Experts of a small language model.
Training: a variant of Adam for the experts, 402M tokens, 5227 steps.
Below are experts of layer 2 (counted from 0) of a mixture-of-experts language model. Rows are named router (the router's row for the expert), gate (a neuron's input weights, with its number), up (a neuron's input weights, with its number), down (a neuron's output weights, with its number) and show model dimensions 0-127. Each number is 50 + 15 x the weight over its row's rms, rounded and kept within 0 to 99.
Before each expert's rows: a language model's description of what the expert responds to. This comes from a sample of Wikipedia text that the model never trained on.

# expert 15
Description: Prepositions after nouns/verbs. Prepositions like of, in, for, with, from, at following a verb or noun, e.g. "son of", "established in".
router:52 49 56 48 43 63 53 41 41 57 21 31 38 42 29 47 43 59 48 64 26 42 70 29 50 45 35 69 59 54 31 99 68 40 70 42 72 62 58 36 51 71 59 28 48 42 51 73 51 48 39 62 40 30 46 57 70 70 46 39 65 61 32 58 45 28 34 20 45 45 59 65 48 66 51 41 66 59 65 35 57 55 31 46 44 85 54 42 47 26 28 27 59 68 35 62 45 77 48 57 75 49 36 69 75 70 66 55 40 46 56 45 30 38 35 21 72 65 53 66 34 24 68 29 54 60 52 61
gate0:51 50 50 50 28 52 50 39 80 61 77 49 35 79 40 43 50 53 45 51 99 51 45 40 51 34 52 20 75 50 99 55 19 48 56 23 51 50 56 90 46 55 60 37 62 59 53 36 54 50 43 48 42 37 55 42 58 26 44 50 38 51 49 50 49 50 56 50 13 37 50 54 50 51 49 36 42 65 50 48 28 54 34 49 48 50 25 59 48 60 65 56 84 50 58 50 52 61 52 50 75 47 49 13 18 49 66 40 53 56 51 47 50 49 74 52 59 34 50 48 55 53 29 45 50 91 50 47
up0:51 50 51 50 46 50 34 51 51 61 53 38 56 53 47 50 50 62 57 80 51 36 64 04 68 49 00 55 50 47 55 55 48 50 39 47 51 37 58 51 50 41 19 10 40 46 40 33 51 50 00 55 70 72 60 65 48 53 60 56 75 51 44 35 87 76 30 83 52 54 50 30 45 23 60 49 50 39 47 50 53 50 49 57 58 67 56 23 44 52 50 51 49 48 48 12 50 51 51 58 50 51 50 52 51 42 49 48 61 49 34 51 51 44 54 49 41 38 49 49 48 41 76 91 46 54 57 40
down0:52 51 47 43 92 47 48 39 36 69 44 61 24 27 50 54 77 26 21 73 58 27 53 47 52 12 61 50 50 51 51 51 33 23 32 45 43 69 47 59 45 56 80 61 46 31 46 38 57 47 80 53 51 50 51 50 40 78 18 70 59 51 82 49 51 49 43 56 50 50 63 48 52 36 47 60 48 38 50 75 18 57 33 53 25 49 88 63 47 52 66 56 49 41 51 53 46 55 47 49 32 48 19 54 50 54 50 51 49 65 59 45 48 57 42 50 67 64 79 11 38 25 54 50 84 48 40 40
gate1:66 45 48 53 41 36 53 40 44 79 71 64 48 89 51 91 60 48 49 59 53 85 56 18 75 51 50 49 64 36 53 51 35 28 65 51 60 50 45 43 50 27 56 42 82 52 63 29 51 35 39 49 24 51 44 37 41 45 57 26 52 37 46 55 34 43 54 73 55 41 65 51 46 53 48 48 50 73 50 31 55 22 81 70 50 50 44 42 87 50 47 50 94 41 50 48 50 53 57 38 50 39 52 25 08 48 44 39 54 50 49 55 51 49 67 51 42 84 80 49 51 50 45 39 47 76 36 35
up1:44 49 58 47 35 58 50 24 50 37 07 25 48 51 49 59 88 54 50 73 53 42 12 49 48 31 61 41 49 58 49 08 51 60 18 64 49 50 52 49 51 49 42 53 66 55 57 50 46 49 49 48 49 53 62 47 54 74 50 58 58 41 49 00 17 62 40 50 41 77 58 64 61 32 38 58 71 30 62 51 48 49 49 51 52 04 22 49 37 51 47 45 50 48 65 32 50 42 50 49 01 65 50 51 86 57 42 50 27 50 61 50 54 48 51 51 51 41 49 37 57 52 49 52 60 32 47 71
down1:55 79 49 51 61 45 48 67 71 43 72 46 76 47 15 57 59 56 43 51 54 28 42 39 57 63 22 62 46 35 44 63 48 40 47 65 60 26 44 52 52 39 65 63 44 52 44 54 25 56 54 76 41 50 28 50 35 52 45 45 43 63 50 20 53 78 78 50 31 63 64 37 49 82 64 31 49 33 47 44 50 56 10 58 46 40 81 51 65 32 76 52 29 55 51 54 45 62 15 61 50 52 21 40 27 46 58 58 62 63 50 51 46 50 49 44 57 89 66 38 51 53 23 21 36 38 22 53
gate2:50 49 50 52 50 48 80 50 62 67 60 21 23 58 51 48 72 17 49 47 72 40 14 48 60 28 46 49 50 36 68 48 22 54 48 72 72 69 56 57 64 57 51 51 45 50 48 46 50 50 47 45 17 64 65 50 34 50 64 45 50 26 56 43 40 78 63 39 99 69 47 42 51 30 44 64 66 63 54 40 51 50 43 33 50 64 42 57 50 60 52 33 30 80 52 07 49 26 56 48 53 54 41 81 71 56 67 52 41 47 18 50 48 52 65 50 49 55 53 37 53 60 48 10 40 49 50 56
up2:46 64 47 83 55 65 39 66 54 40 47 56 23 61 83 23 54 45 57 51 62 38 51 38 51 42 49 49 39 50 67 37 53 71 39 49 50 56 05 45 28 44 48 49 58 62 36 58 51 46 48 36 51 43 53 52 67 67 83 52 50 47 50 48 00 58 52 53 96 92 58 24 16 50 68 52 50 36 54 52 55 50 50 46 33 49 53 52 42 54 47 49 12 42 26 43 51 51 72 54 44 48 46 55 62 63 66 51 99 57 50 34 52 46 47 46 28 46 52 42 48 47 54 46 49 23 50 50
down2:48 40 47 52 76 50 68 48 53 50 39 63 42 38 46 54 50 46 22 47 84 77 84 62 64 53 68 46 68 20 51 30 63 30 64 46 38 72 45 47 76 60 47 47 37 58 54 36 51 57 49 50 55 19 80 45 61 59 24 14 68 50 46 45 41 77 70 56 76 50 48 61 80 25 50 29 76 84 58 56 65 48 45 40 52 48 48 42 50 58 36 49 56 52 49 14 70 51 36 25 58 32 51 27 50 49 50 53 28 33 31 46 54 47 41 50 63 31 48 46 47 47 31 51 70 69 77 49
gate3:51 49 51 50 28 52 50 41 46 56 50 54 54 50 36 51 32 48 48 46 74 50 39 78 79 50 53 39 49 48 46 50 62 50 68 52 71 52 46 41 41 99 35 55 51 50 40 60 50 51 61 54 34 36 46 47 50 87 44 53 45 50 23 80 59 44 50 35 78 53 83 91 48 49 65 52 45 00 77 54 67 63 55 51 58 50 55 53 50 83 37 56 49 79 71 90 50 71 43 33 44 49 50 29 39 38 35 46 46 51 39 54 37 49 29 46 32 74 50 51 50 50 56 51 49 57 43 42
up3:51 33 50 42 26 50 51 35 40 48 50 47 24 56 46 67 35 56 50 51 99 81 43 68 39 47 22 49 50 69 50 39 58 51 69 60 51 49 47 48 50 51 43 61 49 50 42 59 43 50 64 49 16 50 71 47 52 74 60 40 54 53 45 81 48 51 49 39 56 39 50 89 50 65 50 57 64 11 64 76 51 76 69 63 49 50 51 51 49 50 42 50 50 49 67 96 50 73 50 49 72 32 50 12 41 79 32 37 40 54 51 57 49 43 50 50 25 79 47 49 50 50 41 34 51 54 50 51
down3:52 76 32 60 56 53 65 47 34 68 48 38 51 36 43 75 49 47 56 56 53 74 33 64 36 52 59 49 65 36 63 47 50 51 33 53 58 34 42 56 82 63 52 47 46 49 59 50 37 28 42 68 50 44 54 53 50 55 66 48 44 79 81 57 29 46 69 45 46 40 37 37 73 63 63 64 87 52 01 38 49 36 64 45 43 48 40 41 33 50 50 46 46 29 47 30 50 77 48 15 43 59 76 46 51 55 19 47 56 59 62 51 33 56 51 30 18 51 53 64 45 00 38 71 43 64 71 56
gate4:58 50 50 51 15 53 56 45 69 60 50 67 51 73 47 48 65 51 51 52 50 48 61 29 51 55 71 64 50 52 70 91 36 19 41 65 55 62 20 00 49 43 49 35 53 53 40 33 43 23 12 46 50 42 69 50 50 50 48 46 78 38 51 67 31 40 57 78 55 51 50 15 50 42 48 52 50 85 95 45 69 49 62 49 44 68 51 98 51 59 40 50 51 37 51 50 50 51 61 53 72 44 18 53 51 52 49 50 48 46 48 50 51 49 57 52 45 49 50 35 29 45 50 49 37 75 50 47
up4:50 48 50 50 18 43 13 50 39 34 48 50 13 74 49 53 78 46 45 49 53 43 51 52 64 47 54 50 48 46 54 53 64 49 47 58 46 54 47 47 50 50 32 50 72 50 60 63 38 53 51 45 44 53 53 51 50 55 88 44 51 50 49 48 40 48 51 45 43 66 19 06 99 21 43 50 73 38 50 31 52 58 51 48 46 82 53 72 42 70 45 64 20 33 81 54 50 51 53 50 50 50 04 92 42 44 15 50 53 31 48 51 52 50 50 31 51 43 50 56 49 48 52 60 76 50 50 59
down4:33 40 50 38 52 47 49 46 54 78 25 48 55 44 43 50 53 28 32 54 47 50 37 38 41 46 52 70 64 50 39 43 80 40 52 48 51 37 69 52 50 44 50 40 20 70 58 38 56 56 50 77 64 59 68 66 34 48 50 50 29 50 60 49 46 41 51 47 08 45 54 40 61 55 60 57 51 50 48 72 43 18 02 66 63 46 48 50 41 34 54 48 61 58 87 62 58 56 35 39 61 59 67 11 43 54 57 48 30 45 52 52 22 81 99 21 60 68 52 63 55 47 27 52 77 43 69 53
gate5:48 45 51 88 55 69 51 64 52 84 23 47 54 56 38 50 47 35 50 51 52 46 18 51 61 22 51 47 51 50 76 37 20 50 57 52 52 39 35 67 52 40 53 52 49 62 60 40 51 50 30 38 63 30 47 49 52 99 47 38 50 50 44 54 40 40 50 44 50 79 14 67 49 47 53 45 46 49 72 50 54 55 51 15 37 68 22 50 43 51 48 51 26 99 76 23 50 34 50 54 51 50 54 33 28 21 56 57 47 53 49 51 58 57 48 57 70 44 49 50 51 31 41 50 50 34 49 39
up5:45 50 52 82 71 74 50 47 55 47 56 40 59 42 49 46 45 44 47 00 39 41 45 43 19 43 58 47 50 64 51 65 51 57 74 51 45 49 49 51 65 69 47 50 50 23 61 28 50 49 31 47 52 50 42 47 53 48 57 56 04 72 44 74 37 43 49 70 34 52 32 59 39 68 61 36 59 64 51 62 62 50 28 12 54 56 17 72 31 54 57 62 34 46 49 49 48 28 50 49 68 50 56 43 78 64 78 31 56 48 50 50 49 87 50 50 98 50 50 47 54 38 21 50 43 49 49 63
down5:78 50 53 51 41 56 52 42 57 83 47 49 47 56 50 45 73 70 48 44 41 51 42 61 52 58 60 62 65 69 52 50 41 76 57 68 54 46 48 33 55 42 53 33 48 39 83 07 56 40 47 34 65 32 32 52 51 63 38 48 52 36 31 48 32 17 62 55 66 75 54 30 52 75 45 69 38 51 50 50 49 58 38 39 47 55 50 48 22 58 45 40 48 41 42 56 53 56 52 06 51 35 50 67 46 56 21 43 68 18 78 28 57 37 89 75 48 55 35 64 65 55 93 25 54 54 50 49
gate6:48 32 50 36 55 04 66 55 28 50 52 70 64 52 60 45 47 50 49 33 88 77 45 84 34 01 59 56 49 59 44 59 57 64 90 72 50 54 60 50 50 45 18 50 52 50 44 37 49 53 57 31 34 52 63 69 65 33 42 40 23 46 81 63 30 52 58 52 56 61 47 73 48 67 50 41 43 34 68 49 54 45 55 59 50 40 51 48 50 21 50 50 49 68 45 66 50 49 50 35 55 27 50 46 63 95 42 58 41 50 70 39 50 58 50 50 15 70 68 60 50 34 29 44 51 43 43 49
up6:48 50 43 50 38 55 64 56 44 53 68 50 52 28 62 50 65 50 50 57 64 28 56 53 19 64 61 23 50 42 37 68 67 49 53 53 79 76 17 46 46 48 65 32 22 50 53 75 45 51 78 52 50 51 46 34 43 50 52 51 50 50 54 48 50 50 55 67 70 38 77 56 52 58 79 57 50 50 91 58 47 59 43 78 07 45 38 26 42 77 30 31 49 22 60 36 50 51 33 74 73 57 54 37 40 45 52 50 00 50 60 48 40 48 76 51 67 49 49 50 50 50 42 50 43 52 50 50
down6:51 54 68 45 09 37 58 37 35 50 61 23 52 51 18 51 69 49 33 56 47 52 47 41 55 52 54 50 50 21 69 67 69 49 13 62 50 59 70 28 63 47 66 53 54 44 27 34 50 50 44 50 39 08 39 19 48 41 54 29 25 63 25 49 38 55 53 63 71 48 23 54 48 51 60 50 50 46 51 84 33 58 50 42 58 14 50 56 49 50 36 60 48 70 49 47 30 29 59 53 72 57 49 60 49 42 44 55 91 70 36 48 69 58 61 55 34 49 48 43 48 66 49 68 52 63 91 64
gate7:31 47 53 38 45 33 50 96 84 80 49 60 46 39 43 55 58 46 52 45 71 35 61 49 63 53 55 18 50 52 55 42 68 50 67 45 92 48 43 49 50 24 23 52 44 51 46 49 45 30 49 72 48 63 49 50 99 50 50 55 50 09 50 48 56 58 51 50 51 50 48 44 41 43 52 44 54 53 66 30 72 56 49 52 65 99 58 33 50 38 50 30 50 84 53 69 50 50 52 49 50 45 44 08 51 41 44 51 40 49 54 41 56 55 50 47 15 55 43 46 39 39 49 14 51 54 50 50
up7:48 50 50 36 29 99 43 80 48 50 49 95 24 48 43 50 68 65 50 53 49 44 39 57 50 53 65 50 56 27 52 49 52 48 50 15 50 56 33 49 48 52 48 53 52 57 49 47 50 31 33 45 43 55 50 46 50 56 48 00 29 50 54 35 93 52 39 49 47 41 80 51 51 55 50 42 52 51 65 51 49 65 51 50 96 65 58 70 37 83 33 50 50 77 88 58 51 43 53 65 57 49 56 48 27 46 51 54 46 67 50 38 39 57 50 46 50 61 50 24 44 65 49 32 57 76 50 50
down7:37 66 46 53 80 37 58 36 47 52 66 18 41 61 51 62 39 64 54 58 39 52 70 49 48 47 35 55 44 60 47 48 56 68 40 51 63 31 46 57 47 41 63 50 48 51 36 59 43 63 50 54 45 53 41 57 45 29 52 48 38 75 87 25 40 45 35 66 38 62 53 64 50 46 55 41 49 49 39 34 40 50 25 59 69 65 40 63 50 49 72 61 63 47 45 85 20 50 28 84 36 95 57 86 52 38 49 49 40 58 42 73 42 74 71 50 11 41 33 44 50 43 66 64 74 33 67 06
gate8:50 51 50 72 51 44 65 49 53 00 50 39 58 33 49 44 51 58 56 39 64 52 50 67 36 82 33 53 48 45 63 58 70 45 48 49 26 49 46 38 31 49 48 63 50 49 43 23 51 37 60 52 60 04 48 50 54 50 52 53 29 67 53 62 43 51 59 29 73 50 03 60 45 48 50 26 49 43 41 42 50 50 42 73 38 50 07 43 39 52 51 49 47 51 89 66 50 52 56 65 36 55 40 69 19 35 28 61 51 56 53 48 50 58 93 51 55 47 54 43 43 65 75 52 50 89 69 57
up8:39 48 50 54 29 59 50 42 24 56 40 49 99 49 45 69 53 46 50 61 07 50 47 55 35 29 05 47 48 50 42 09 51 52 56 49 40 43 18 59 29 40 46 52 40 56 27 50 49 46 71 60 58 63 80 62 62 68 33 64 47 29 88 46 72 46 48 25 48 69 50 49 19 70 50 36 28 54 57 42 49 49 42 49 41 73 50 47 49 50 50 51 56 99 58 51 50 38 73 50 39 50 54 50 55 53 49 66 49 52 46 51 45 51 51 50 49 40 51 48 57 52 70 50 50 52 50 47
down8:19 63 51 53 52 66 47 53 58 51 41 36 54 67 54 77 43 21 36 60 56 48 62 43 48 50 34 52 39 69 35 35 44 74 81 51 27 21 36 57 52 58 69 50 50 71 51 48 24 50 55 52 61 51 50 61 63 49 49 42 74 39 51 44 31 33 52 52 50 47 57 25 65 45 26 46 16 50 57 52 55 00 34 46 52 77 83 50 50 53 57 35 76 51 65 65 58 50 75 33 61 48 59 50 36 51 77 64 15 38 44 64 35 53 70 38 45 47 60 54 82 43 65 50 63 48 34 29
gate9:50 38 50 51 57 11 51 47 37 67 65 42 41 38 50 51 46 51 50 69 49 46 39 17 31 39 15 56 36 62 49 33 77 57 47 76 56 46 47 49 50 37 57 46 49 50 50 50 41 75 59 33 49 64 80 50 50 76 63 38 45 78 59 51 60 42 56 56 62 52 00 57 50 50 42 78 17 50 52 47 54 50 71 47 11 50 54 63 53 52 48 50 47 50 10 55 63 50 51 49 20 45 67 63 71 66 51 49 24 60 42 51 45 62 48 42 29 59 52 49 48 47 50 52 50 54 50 48
up9:50 05 50 50 54 33 51 34 49 49 52 37 50 49 50 50 31 46 50 76 39 46 45 81 37 60 22 63 49 53 37 39 91 50 52 50 30 49 70 50 47 16 58 58 54 50 51 49 19 50 16 39 50 52 55 83 49 72 45 32 54 96 51 53 79 54 50 57 56 50 29 12 50 50 53 50 47 43 42 64 46 50 49 60 38 01 46 20 56 41 48 52 50 50 27 50 50 50 51 45 50 50 79 52 84 37 37 50 49 49 50 51 49 54 87 34 50 75 50 52 50 50 58 50 50 57 50 40
down9:35 27 00 25 51 46 52 75 77 57 46 62 49 47 50 51 50 82 51 52 78 47 44 49 51 35 21 66 38 57 51 48 52 31 75 52 51 21 40 66 55 58 73 34 41 52 63 50 51 43 50 55 61 65 48 74 30 56 50 47 24 74 49 19 51 49 53 53 49 44 64 54 70 69 51 51 50 38 57 62 52 16 70 63 51 49 58 43 56 52 26 46 30 20 47 69 48 44 36 66 45 67 50 51 60 31 36 37 58 52 38 68 52 68 50 49 36 59 51 50 73 31 31 14 49 51 51 22
gate10:47 53 54 79 53 52 59 34 51 45 20 55 52 47 54 47 37 50 50 29 40 64 34 49 48 61 49 39 49 57 50 49 59 53 50 40 43 40 50 00 42 40 50 49 50 64 51 61 58 27 54 81 41 28 48 49 51 77 38 69 48 50 77 78 50 65 47 01 49 49 58 55 50 43 54 50 31 43 46 43 47 50 54 54 47 64 44 45 43 38 37 52 64 93 52 51 50 72 59 49 50 51 14 79 75 34 50 59 52 51 51 13 46 50 73 48 27 50 52 49 38 49 99 57 50 53 51 62
up10:50 44 50 51 70 43 49 30 86 51 48 60 34 21 64 50 16 49 51 49 50 50 52 59 73 79 44 30 45 52 45 50 49 51 55 62 55 65 51 49 54 52 54 46 59 50 45 55 49 52 93 29 39 62 64 53 92 52 63 56 50 50 52 54 50 49 60 38 21 49 50 49 50 46 64 49 39 51 51 53 18 63 72 56 42 50 13 48 65 68 55 49 75 57 00 18 49 88 50 29 43 56 33 69 53 74 69 51 51 49 43 13 44 52 42 25 49 50 45 63 49 29 50 45 38 53 51 51
down10:45 67 61 51 50 42 74 38 54 53 34 44 59 35 25 48 48 52 46 60 39 66 27 54 50 77 68 19 43 29 51 53 62 35 74 65 53 60 37 73 99 44 39 37 55 69 46 50 50 49 89 46 60 48 91 55 50 51 44 46 69 53 60 65 54 39 46 70 13 51 51 21 48 50 48 29 47 53 40 56 43 42 55 46 25 47 71 49 75 47 50 54 49 39 18 22 79 49 56 34 55 31 41 50 70 32 49 73 38 59 45 47 55 47 54 52 34 46 47 64 42 72 37 28 50 50 86 50
gate11:79 50 50 60 50 49 48 85 31 54 54 18 99 54 56 50 47 36 50 37 47 78 34 29 38 14 47 49 50 25 49 49 60 49 53 50 60 55 49 55 49 50 74 48 47 49 50 51 50 33 25 52 50 48 40 50 51 50 52 53 26 50 58 37 46 64 50 52 99 50 25 42 52 30 27 30 58 15 27 49 53 50 50 82 42 51 41 21 42 80 51 49 40 72 37 53 50 33 50 57 31 55 50 50 37 18 49 51 41 50 50 48 37 44 57 52 56 17 70 85 50 56 52 53 49 65 50 51
up11:63 49 53 30 30 51 79 39 99 78 29 45 45 48 53 54 48 45 51 50 47 53 31 49 50 58 53 14 85 35 48 27 22 36 50 40 73 50 66 35 49 71 52 45 48 34 44 89 45 35 75 38 50 53 50 52 27 52 38 46 51 45 52 51 83 50 78 52 10 51 50 44 50 46 48 62 50 51 56 47 50 75 69 32 41 99 51 56 25 69 41 49 50 63 64 28 50 51 53 44 51 48 50 18 41 52 79 46 43 50 50 58 51 52 36 65 32 55 45 46 50 60 49 52 51 38 53 53
down11:44 26 34 61 69 53 40 45 34 51 46 47 29 68 53 79 72 55 53 80 14 37 43 58 50 45 56 58 66 53 52 40 64 54 40 59 48 51 43 60 10 05 59 59 34 63 71 83 74 27 50 50 77 59 50 49 74 49 69 51 47 27 32 55 60 51 51 50 41 69 52 57 34 50 51 77 78 53 50 58 59 35 22 25 58 37 52 47 43 37 70 52 53 50 38 18 31 51 29 51 48 40 95 37 51 50 27 50 72 44 47 52 52 54 54 51 55 50 50 30 44 33 35 53 67 40 39 47
gate12:51 52 49 53 98 26 56 53 48 40 43 31 42 30 51 58 50 49 49 46 52 49 73 37 68 45 71 59 50 50 52 65 53 49 35 53 51 48 27 46 49 58 47 76 54 44 49 45 50 50 38 18 54 18 91 43 81 54 63 49 54 54 34 83 50 62 40 51 52 43 41 42 30 40 44 49 49 63 35 49 46 20 83 37 19 46 52 60 50 45 32 50 53 50 49 49 57 78 59 52 78 27 11 48 53 51 49 51 47 52 50 49 45 54 14 50 93 46 48 52 44 52 76 58 56 14 78 50
up12:53 49 50 48 57 28 50 50 49 50 50 61 55 37 63 52 46 51 50 57 60 50 50 50 52 48 48 84 50 50 51 54 45 54 48 50 49 50 19 50 50 19 52 50 51 20 26 51 50 48 47 51 48 34 59 51 29 27 40 16 50 53 50 83 50 99 46 52 72 41 66 83 21 58 31 50 68 59 49 45 96 50 71 46 21 61 48 65 52 84 60 49 54 52 39 50 50 50 52 51 95 50 57 48 78 66 41 44 33 54 39 49 47 50 50 43 71 45 50 49 44 52 56 29 50 36 51 05
down12:46 35 41 38 63 53 47 26 34 38 34 34 34 75 55 81 44 42 42 57 41 57 53 41 51 50 76 50 62 16 42 61 50 67 44 42 56 54 49 31 53 49 90 61 52 52 84 50 39 51 59 50 83 46 64 14 84 49 52 45 57 30 46 75 50 50 53 75 61 43 25 52 50 41 40 61 42 04 51 49 55 62 52 25 57 40 61 41 44 64 78 33 35 35 59 54 50 61 83 52 49 44 76 26 49 83 26 51 55 51 55 73 51 53 27 37 49 59 50 54 32 51 50 49 61 50 74 50
gate13:49 54 50 73 50 51 50 51 33 48 53 29 68 51 66 67 50 54 50 46 00 50 41 47 65 55 52 26 49 53 44 51 53 52 34 23 49 57 30 41 52 39 50 60 51 63 40 51 49 53 62 51 50 47 82 50 50 56 34 54 49 37 50 65 41 30 77 15 84 50 50 70 50 20 50 52 52 70 87 31 64 46 71 56 06 49 47 49 76 48 40 49 52 68 65 44 50 57 52 54 52 56 36 99 13 30 54 48 09 62 52 50 50 50 35 45 51 49 50 38 50 50 63 49 37 32 57 48
up13:55 50 50 46 45 33 73 56 46 54 50 33 46 49 69 49 33 48 50 57 38 53 52 50 40 51 24 50 50 49 50 37 47 51 52 51 51 64 22 28 63 97 47 31 42 49 27 61 51 25 51 33 47 98 37 82 50 17 63 43 84 55 53 56 87 69 52 45 43 50 68 49 40 26 54 42 24 50 31 51 39 50 58 50 50 44 47 51 50 49 49 50 50 49 75 65 50 43 32 55 50 92 45 84 53 27 47 75 55 49 50 26 54 45 42 50 56 49 50 54 49 78 47 45 30 87 84 49
down13:56 50 47 41 86 30 51 61 44 61 50 50 49 50 87 50 71 85 48 53 33 59 51 78 65 52 58 55 69 50 48 50 48 32 63 12 58 07 51 46 45 19 50 50 58 56 39 37 51 52 42 83 58 72 56 64 50 10 28 61 45 57 41 31 51 32 51 47 52 80 69 57 42 39 39 49 50 50 50 56 52 33 31 29 53 56 45 57 59 53 32 32 52 29 45 67 44 45 49 46 59 31 70 50 04 38 46 49 17 55 28 58 44 62 66 43 46 54 60 55 76 21 51 50 51 39 48 51
gate14:50 53 50 38 53 49 50 71 50 78 36 47 40 55 51 50 80 50 50 26 75 62 05 44 48 23 41 52 50 51 52 56 55 47 58 55 54 50 51 52 59 52 50 24 36 51 67 61 51 32 63 50 51 52 00 50 63 42 70 48 65 61 32 41 53 68 59 51 77 10 74 76 49 48 50 50 69 51 50 43 48 50 42 54 47 77 50 75 40 18 49 56 76 49 34 65 50 40 50 55 36 47 50 32 66 35 51 46 49 49 64 52 50 46 46 49 49 53 50 56 49 49 41 62 50 42 50 53
up14:49 62 49 33 47 07 50 88 53 51 36 50 62 61 58 59 79 50 50 48 56 49 51 59 66 09 49 52 50 41 49 50 50 38 87 49 74 41 42 53 81 59 42 45 69 49 48 78 33 50 40 40 53 73 56 50 69 49 60 41 51 51 37 59 79 51 67 38 52 28 64 94 51 65 33 41 51 50 49 51 66 50 55 49 58 72 46 64 28 50 55 57 52 51 24 56 67 50 50 57 72 53 43 50 50 23 52 13 25 69 50 45 22 18 76 23 27 48 50 33 51 44 49 61 50 42 48 52
down14:59 82 55 48 71 43 51 48 57 55 71 44 51 43 60 56 03 49 36 50 51 50 49 39 68 49 68 56 62 52 44 47 47 78 59 35 47 49 49 45 49 57 64 51 45 53 48 42 50 45 50 82 56 49 99 36 54 64 35 37 51 23 53 62 54 48 50 56 30 67 71 49 70 40 51 34 44 02 34 79 33 22 70 40 51 16 57 54 59 59 50 32 50 62 43 49 60 82 20 58 72 60 51 42 46 49 26 81 49 41 47 50 45 38 55 54 49 48 62 65 35 52 34 61 37 43 76 32
gate15:50 50 50 60 52 87 57 50 49 57 48 38 49 51 50 55 38 56 49 62 18 59 43 35 44 48 57 45 50 50 54 50 47 52 50 49 30 53 54 55 52 48 97 56 51 54 50 48 53 34 51 50 71 34 49 50 60 50 36 48 02 44 54 50 49 53 41 47 62 51 57 51 53 57 14 22 54 00 56 21 41 34 55 92 41 46 29 34 45 56 53 56 37 69 59 49 50 51 51 50 31 69 52 36 11 46 00 58 56 50 59 47 49 52 70 50 25 52 52 41 48 45 66 46 31 72 81 40
up15:50 52 50 40 52 35 35 76 50 64 50 51 50 55 49 50 83 63 43 55 41 59 49 49 49 47 32 39 37 51 40 79 24 51 35 50 50 45 31 75 71 50 53 81 65 53 49 46 48 49 52 52 42 10 48 50 56 50 40 26 96 50 14 08 48 50 17 80 53 58 54 50 50 73 50 52 47 50 46 33 48 50 51 50 45 52 82 37 56 89 48 31 50 26 25 45 51 82 49 36 53 50 50 66 93 45 82 51 51 51 51 42 25 54 50 60 35 57 49 41 58 54 52 42 50 49 41 57
down15:48 51 62 51 52 64 28 70 51 50 50 48 47 46 50 57 18 70 42 20 51 68 63 57 49 49 52 50 19 46 80 41 24 22 50 50 42 22 35 53 36 46 48 37 32 00 52 49 56 51 77 50 54 50 32 90 45 55 49 49 55 53 34 49 32 46 71 47 61 51 51 47 63 54 63 46 49 75 49 41 91 39 20 72 50 49 54 49 50 46 52 49 46 38 57 69 14 46 56 51 50 69 05 71 50 58 50 50 62 34 57 42 45 41 20 58 68 43 45 57 48 81 52 43 36 72 52 59
gate16:43 49 47 48 51 27 48 50 09 68 77 55 13 49 49 59 49 48 50 50 51 09 72 76 48 52 50 49 54 51 51 51 35 65 58 50 50 46 34 53 51 47 50 51 48 25 34 42 65 50 60 49 65 50 33 50 45 41 25 40 55 49 40 49 49 51 58 53 31 84 54 49 54 52 49 78 51 75 58 50 71 50 30 54 51 49 00 82 66 34 51 44 49 67 51 61 34 88 50 28 78 44 49 48 78 56 49 50 28 50 50 64 51 54 50 29 55 00 47 66 45 41 72 51 50 44 51 38
up16:50 47 50 48 58 65 46 52 52 77 50 51 26 72 38 46 30 61 50 53 51 58 66 49 64 71 43 53 48 53 49 01 50 42 25 39 65 51 68 49 50 50 50 51 53 52 41 50 30 51 27 43 40 56 50 50 49 14 93 40 51 51 51 76 62 57 68 64 50 41 94 47 79 84 56 50 61 50 52 58 72 50 39 42 46 54 58 19 50 88 50 50 61 29 51 29 50 67 51 57 44 50 46 52 27 18 65 41 51 31 50 50 45 50 01 62 33 68 51 78 62 50 50 42 50 45 57 47
down16:51 50 27 46 47 60 48 50 50 50 52 40 60 56 54 50 50 59 41 48 43 12 51 69 26 56 29 54 49 49 65 29 34 60 46 50 36 43 53 54 56 89 41 54 93 29 50 49 40 67 41 57 50 40 71 65 39 46 51 37 51 51 31 70 19 48 59 48 50 50 35 14 72 50 26 25 48 54 56 37 65 69 74 70 36 43 32 53 48 54 55 48 97 46 52 92 32 44 48 20 56 72 37 64 37 64 77 56 50 48 60 52 55 56 58 14 66 50 48 47 33 16 40 53 46 51 56 50
gate17:46 74 50 48 48 50 45 51 28 52 47 52 21 50 49 50 53 45 50 14 59 73 51 51 41 50 53 85 49 49 45 47 49 52 37 73 50 50 75 57 34 46 61 60 52 17 61 54 50 50 39 49 06 50 49 48 48 53 50 61 88 49 33 50 56 55 53 50 56 36 51 41 50 52 48 72 50 50 53 76 50 67 51 58 28 51 67 55 50 42 67 49 69 16 80 50 49 48 40 50 78 76 49 50 31 02 60 61 57 52 62 50 99 32 06 28 40 34 50 52 39 51 45 53 51 44 69 45
up17:45 49 46 50 49 49 46 36 22 71 39 49 51 50 51 56 57 51 50 53 42 36 53 48 34 31 50 81 18 63 50 47 40 50 50 61 34 46 50 60 45 53 64 49 54 50 77 51 50 54 56 41 12 42 56 50 51 57 24 98 76 53 50 52 42 74 46 77 56 56 73 46 50 79 36 47 51 31 27 55 49 64 48 38 42 19 56 72 93 51 98 53 56 23 50 50 62 50 50 49 64 68 50 66 91 50 44 50 49 50 33 50 61 50 49 36 45 06 27 29 52 50 47 56 50 43 52 40
down17:18 59 52 54 55 51 39 50 53 63 53 61 42 45 66 44 42 53 37 48 41 53 54 70 42 38 49 58 04 32 18 39 70 55 45 63 25 64 50 67 40 46 53 53 50 52 80 43 46 72 80 41 43 38 49 48 49 63 47 54 51 44 82 29 63 48 43 55 70 39 57 57 49 53 25 43 71 36 35 44 50 61 60 12 53 00 50 52 56 54 81 55 69 33 25 79 66 76 55 29 49 75 59 59 41 52 45 50 67 36 43 53 37 39 50 50 42 83 51 52 59 56 43 64 59 44 29 54